config.yaml
n_layer: 10
d_model: 384
n_experts: 80
experts_per_token: 4
d_expert: 224
d_shared_expert: 256
activation: "relu"
moe_layers: [3, 4, 5, 6, 7, 8, 9]
router_score: "sigmoid"
normalize_top_k: true
routed_scale: 2.5
balance_loss: 0.000333
balance_bias: true
init_std_router: 0.00899
lr_router: 0.000848
n_head: 12
n_kv_head: 12
head_dim: 32
vocab_size: 32768
norm: "layernorm"
norm_place: "pre"
norm_eps: 1e-06
positions: "rope"
rope_base: 10000.0
rope_fraction: 0.5
qk_norm: false
attn_scale: 0.177
tie_embeddings: false
parallel_block: false
init: "normal"
init_std_qkv: 0.0255
init_std_o: 0.0
init_std_up: 0.0255
init_std_down: 0.0
optimizer: "adamw"
lr: 0.000766
lr_mult_qkv: 0.5
beta1: 0.95
beta2: 0.99
lr_head: 0.00683
grad_clip: 2.0
warmup_steps: 388
schedule: "wsd"
decay_fraction: 1.0
decay_shape: "linear"
final_lr_fraction: 0.05
batch_tokens: 65536
seq_len: 256
doc_mask: true
train_tokens: 555600000
steps: 8478
dataset: "wikipedia_en"
Below are experts of layer 4 (counted from 0) of a mixture-of-experts language model. Rows are named router (the router's row for the expert) and show model dimensions 192-239. Each number is 500 + 50 x the weight over its row's rms, rounded and kept within 0 to 999. Numbers have three digits each.
After each expert's rows: a language model's description of what the expert responds to. This comes from a sample of Wikipedia text that the model never trained on.

# expert 22
router:528477432604418495556463555607558550467496495515454528517516580479481449492483449524434387509493499459415562460444582539539471556469517426488592
Description: List conjunctions and commas

# expert 3
router:506464575539396525497521512521490507540531516593524449492533490571492483442472518454510494476525440448537671484455490517553495541510546494456535
Description: Table cell values

# expert 9
router:489524510514434467569534506519508560528452500445481545481469516434474417461479400439481464509566583546455531498436521481585435477530535445491513
Description: Table cell separators

# expert 38
router:519448484593541519505473353484485435493418465455577512531562478499420444480515579446405483569496469496539492445462542494548492589508516474440595
Description: Preposition "of" in names

# expert 17
router:504475576502444540539508483550470540530463451537499474459437552552453431394461411425470521535528551529500553547476565590553513461494585452506526
Description: Foreign name endings

# expert 16
router:427509516491421508469528513463473535449461405405409557396497502537461486468484471513510471555459592527455534477427540562520507490450552433414520
Description: Foreign-word fragments

# expert 23
router:533549511634442545526506527517563552465511481535463503523479514636505511420459545498354423543539556455499610514442486531462478560436541536494496
Description: Table header words

# expert 54
router:526491476588465436528416457550482556485491489492473459484455512616450478444563503486480423573496537535495564507504538484503458540461564447496537
Description: Capitalized title starts

# expert 57
router:545487516499518543559546501521476541512492505491508550434535552481438475412516453455473408534573516539452615576375481519515388469558478504490521
Description: Row-ending table pipes

# expert 33
router:525511489526436459520491599523491587422423455471437575455466532541481452361486476528514434420466530535522585500444502608538517439467542398547554
Description: Determiners before nouns

# expert 45
router:536498479545476569548447518554438553436469477508465516401538600631454496415470505554469466556545498510502543484429519543547468508547482405521572
Description: Common object nouns

# expert 18
router:497464481501441448516514526521484540438507452458467514488496546502421436474463476506452484463545543496469556494435493580564560469435590413503531
Description: Sentence-ending punctuation

# expert 37
router:479456470477424478536491490493503562441514450421430502503520538646468385399454395458460396527480579553475586542426496510577427450500504479468561
Description: Numbers and brackets

# expert 32
router:473456482540457463506490528533445545478494481502482572491546484639522485443451508482404417473494531436525545451459487434616418486461516450500526
Description: Numbers and digits

# expert 41
router:451446447475529501480501598532523553490513475489451515436557629554421478415544509518436499556445494457460548574419571490539492538482496414565601
Description: Quantifiers before nouns

# expert 62
router:463510525583429505524492493534529459475537552572505548490378541615514421469466417534429468553614565481488572451543511505554470529455529484419497
Description: Personal and place names

# expert 11
router:499504534559408434474481544485537533449514535508490542491471538712510498424486477458405461470533540411462626486491527510587479503497549449520531
Description: Numeric table cells

# expert 52
router:574418434548352483502519509573510592512519456425479539437428456555480442381566466497543441469518508585464640493466553547514485506475544405503461
Description: Determiners and possessives

# expert 53
router:528564494547429497503451473465489529441471486514520500469482478669459504440481438514478439538568517523488587498467532564611449486485500479513561
Description: Common nouns after determiners

# expert 46
router:517454507591434487447440545523523560484520503567548516517490546564426473364503479494414470452608520512562545472428535502490516545448509465480585
Description: List and table entries

# expert 14
router:563461499584428506543526407555409496520466455488494538491459511612484512464475436467416472473525586497480497426411474537522532492442549497480470
Description: Infobox field labels

# expert 43
router:510513510553458589548498563509518491518509528505496522507477529474481388490434395544415381550553541547469567451419545481547429538524477463484521
Description: Table cell separators

# expert 6
router:509499544560451439603463515485528586543475508514430521475442522588514495480491461514499442613523538569558509525468549561532501449441634416430602
Description: Subject pronouns and names

# expert 15
router:557522479473439508515460480582515548505455488419446477514534546634469410539451483487469480537518518505427668510425497558583435475418518466500500
Description: Clause-ending commas

# expert 47
router:505493472563457531536481491559525501455494541522464472419467448476525447467542493466429436520507503462442532508514500586600432481463515453444526
Description: Contrast adverbs, ordinal suffixes

# expert 1
router:527519572597380499566511422478427537480493448532476533463453608564481497457591491492542470556533574409516482518474542508523491486494502438503484
Description: Mid-word lowercase fragments

# expert 7
router:494517474581491553537403495585593570361510587523544479405559485613525477450465424400508447563539589535472512521423562551568479479479533543485627
Description: Nations, groups, social nouns

# expert 8
router:546412464575447425437498558456507507417420457514452492413527606540462445454496517485526457520491519494558511565441547558465476517507442497464581
Description: Past-tense event verbs

# expert 50
router:514542479509436440533478436437482606532469541465404448533401605576461434451509438433421468552520606522510594535410555443535523547443552503451558
Description: Dashes and initials

# expert 4
router:506509525534471444492434482520568534433506590498516465545514524510518457467470425475461421525610637576463553505450618462579461513463581489475611
Description: Sports table cells

# expert 35
router:501513535555468466479486470482520546480521469506537440439510471644487467535435506454443481486537595510466553495439560494597503509526581413503485
Description: Months and number parts

# expert 34
router:538519492521441447488491526485558513476444575463368510482454556547491434412518415447489496415538557550411554562442609542508500463454577508507556
Description: Biographical timeline events

# expert 31
router:522529417422497459494421517508555536524499503522413512496434514612420462417419389560368467575545580565412663471441514514525570502469552523467532
Description: List dashes and naming

# expert 2
router:546498513562429491466535502498515557536540505577468512483497553563498426363483520454555450507534498584563476533491555485502487551478562449480534
Description: Section headings, list items

# expert 60
router:498577551564426472527430456552527565494502519477420523454479571618464470440517493449492449457522537504467580505482549543521501490438563499421540
Description: Line breaks and openers

# expert 0
router:442488480497484507549446514511548548474489464420488545492464539547502432480438438447547496481545562604525559457462572563525501491527447489503485
Description: Verbs and object pronouns

# expert 56
router:440548550520441419483497430511548480536457426483459508434486561560454467456495449364500483597507609466557649463552555497559519485473571481537575
Description: Pronouns and mid-word pieces

# expert 19
router:435436495528431507465555544482469526553444468517486505519443517516457454450419471534553480597574549497529504510472563549500423477445527497446546
Description: Name-internal syllables

# expert 20
router:506547468559405480491413550564520567504507536471487544444557544503463467431454413549418498470487531516442531418416545545558484487476452467436565
Description: List and table separators

# expert 61
router:516418430575452422567501475597490550503512451431448502439570481545416427376543432405445457469505551515495565515448456527564482481554525441415548
Description: Openers before names, brackets

# expert 29
router:520528520561441580493445491594518565582478492501489525525495544472504434426421492544419466523452544519434556454500596439531470544503596542530521
Description: Conjunctions and heading words

# expert 51
router:505466523536465460535456572550474477485473460445540509495463520574484458345385517515460459530563529461491560489487533555490409465461489454425598
Description: End of proper names

# expert 59
router:515453411473435466555481453563528530436466441508435474504509478535447460426502464421424464430525542532456469514493487544559495511457591505461606
Description: Table pipe delimiters

# expert 21
router:530497490583471471494512483539522516562489503449508462524471508643476513539483479538403460481527573490471491499401477526557520434479513537463512
Description: Infobox values, coordinates

# expert 48
router:516461460584486553533440485571475509487513475552547508486467515623426509391474485517493444429522475546510568521426587546495438491511468464495594
Description: Common nouns in phrases

# expert 39
router:569525483499443438517501629514470531428539493453454500476515513567514399420489413518420422495463517533492653542491436562539460505454529465501520
Description: As, dashes, quote marks

# expert 28
router:439539487574416514520438463592535523431452440528458531486485509647537467392498537509487422491489537494486504389468451542554520506485551425517571
Description: Head nouns after determiners

# expert 27
router:501485485597516501437461499495573475466476454443512550512516506618477479389484471440375475490467548493469464531462492509515555469494482410505587
Description: Infobox field labels

# expert 30
router:518477448571385504548515545501511525550442497450417534546395544509551351486500454494415525543480554546519566553375502462524465508487466430511554
Description: Headings and table markup

# expert 26
router:515488455564448564530413527526509534438490561460386476514487536611558429409437516466464578487506525518454513558409533581561482429548421491535544
Description: Occupations in biographies

# expert 58
router:602499550505430434585498510473537511414519471477442464435425542577455466425477471466442486492466588513538469518400486584573504422453563488466566
Description: Preposition in

# expert 42
router:570438425500493487573488613487502447473470521488548507536496483579428550485410416427357515602477489526456521514395503554597466499607555510464550
Description: Elections and politics

# expert 49
router:485548504508477410571509522527523556447487452485423476494476500650496437457384460463518428560559571506520566455415526570581404504433626464485571
Description: Places after the

# expert 24
router:482454527551431538517463466516453551452508448483487509448489468556382453423434483479507403537516505527480531547483518555516447564488517516412558
Description: Foreign name endings

# expert 10
router:516526521520509569551536512545510640479507456540473528443467537588402493459453476460483435561524565497453551551428542603555509546488547440533544
Description: Noun and suffix completions

# expert 25
router:580544572497471490564538488531560516508519484499520440451536470563439385532381481413557495543484511548493644505453477449563478514530550399426560
Description: Copulas and clause commas

# expert 13
router:524454592612430450537458591523547566450504508526477491493467529591499399477442493464439430615563488582507476512444537561585479445428566447467613
Description: Name and acronym openers

# expert 44
router:527521510533447461514476495515580511507471409528535482447463577559421451479580462496470430499471645485496513419428437511554447514455462487550552
Description: Prepositions and articles

# expert 12
router:573493518542493573567470578549464606487501426474447507501490499595472467397464457494478522606556538496555527493465539545518503465416535391537531
Description: Institution name words

# expert 63
router:556449550563497481483515513458518502490495450503445502527498494584524487458524520485424478535560502563522639482482497557475548575449480472515582
Description: Table headers and labels

# expert 36
router:490467489569510463468426521565460511516482507455454481469479449588434489345459516473476382608480564501471487532524480504503521471477557461381581
Description: Surnames after given names

# expert 55
router:482420529526524472500424556499497533468499537551439537466543486616501394414406492499386472604598491518605600439501517546492445482509523475436576
Description: Organization name endings

# expert 5
router:511508467501492499534371535538579551440364463426420490424506535574478371416453406540408552421539547469450573553374507544475478539522495479427544
Description: Headings and parentheses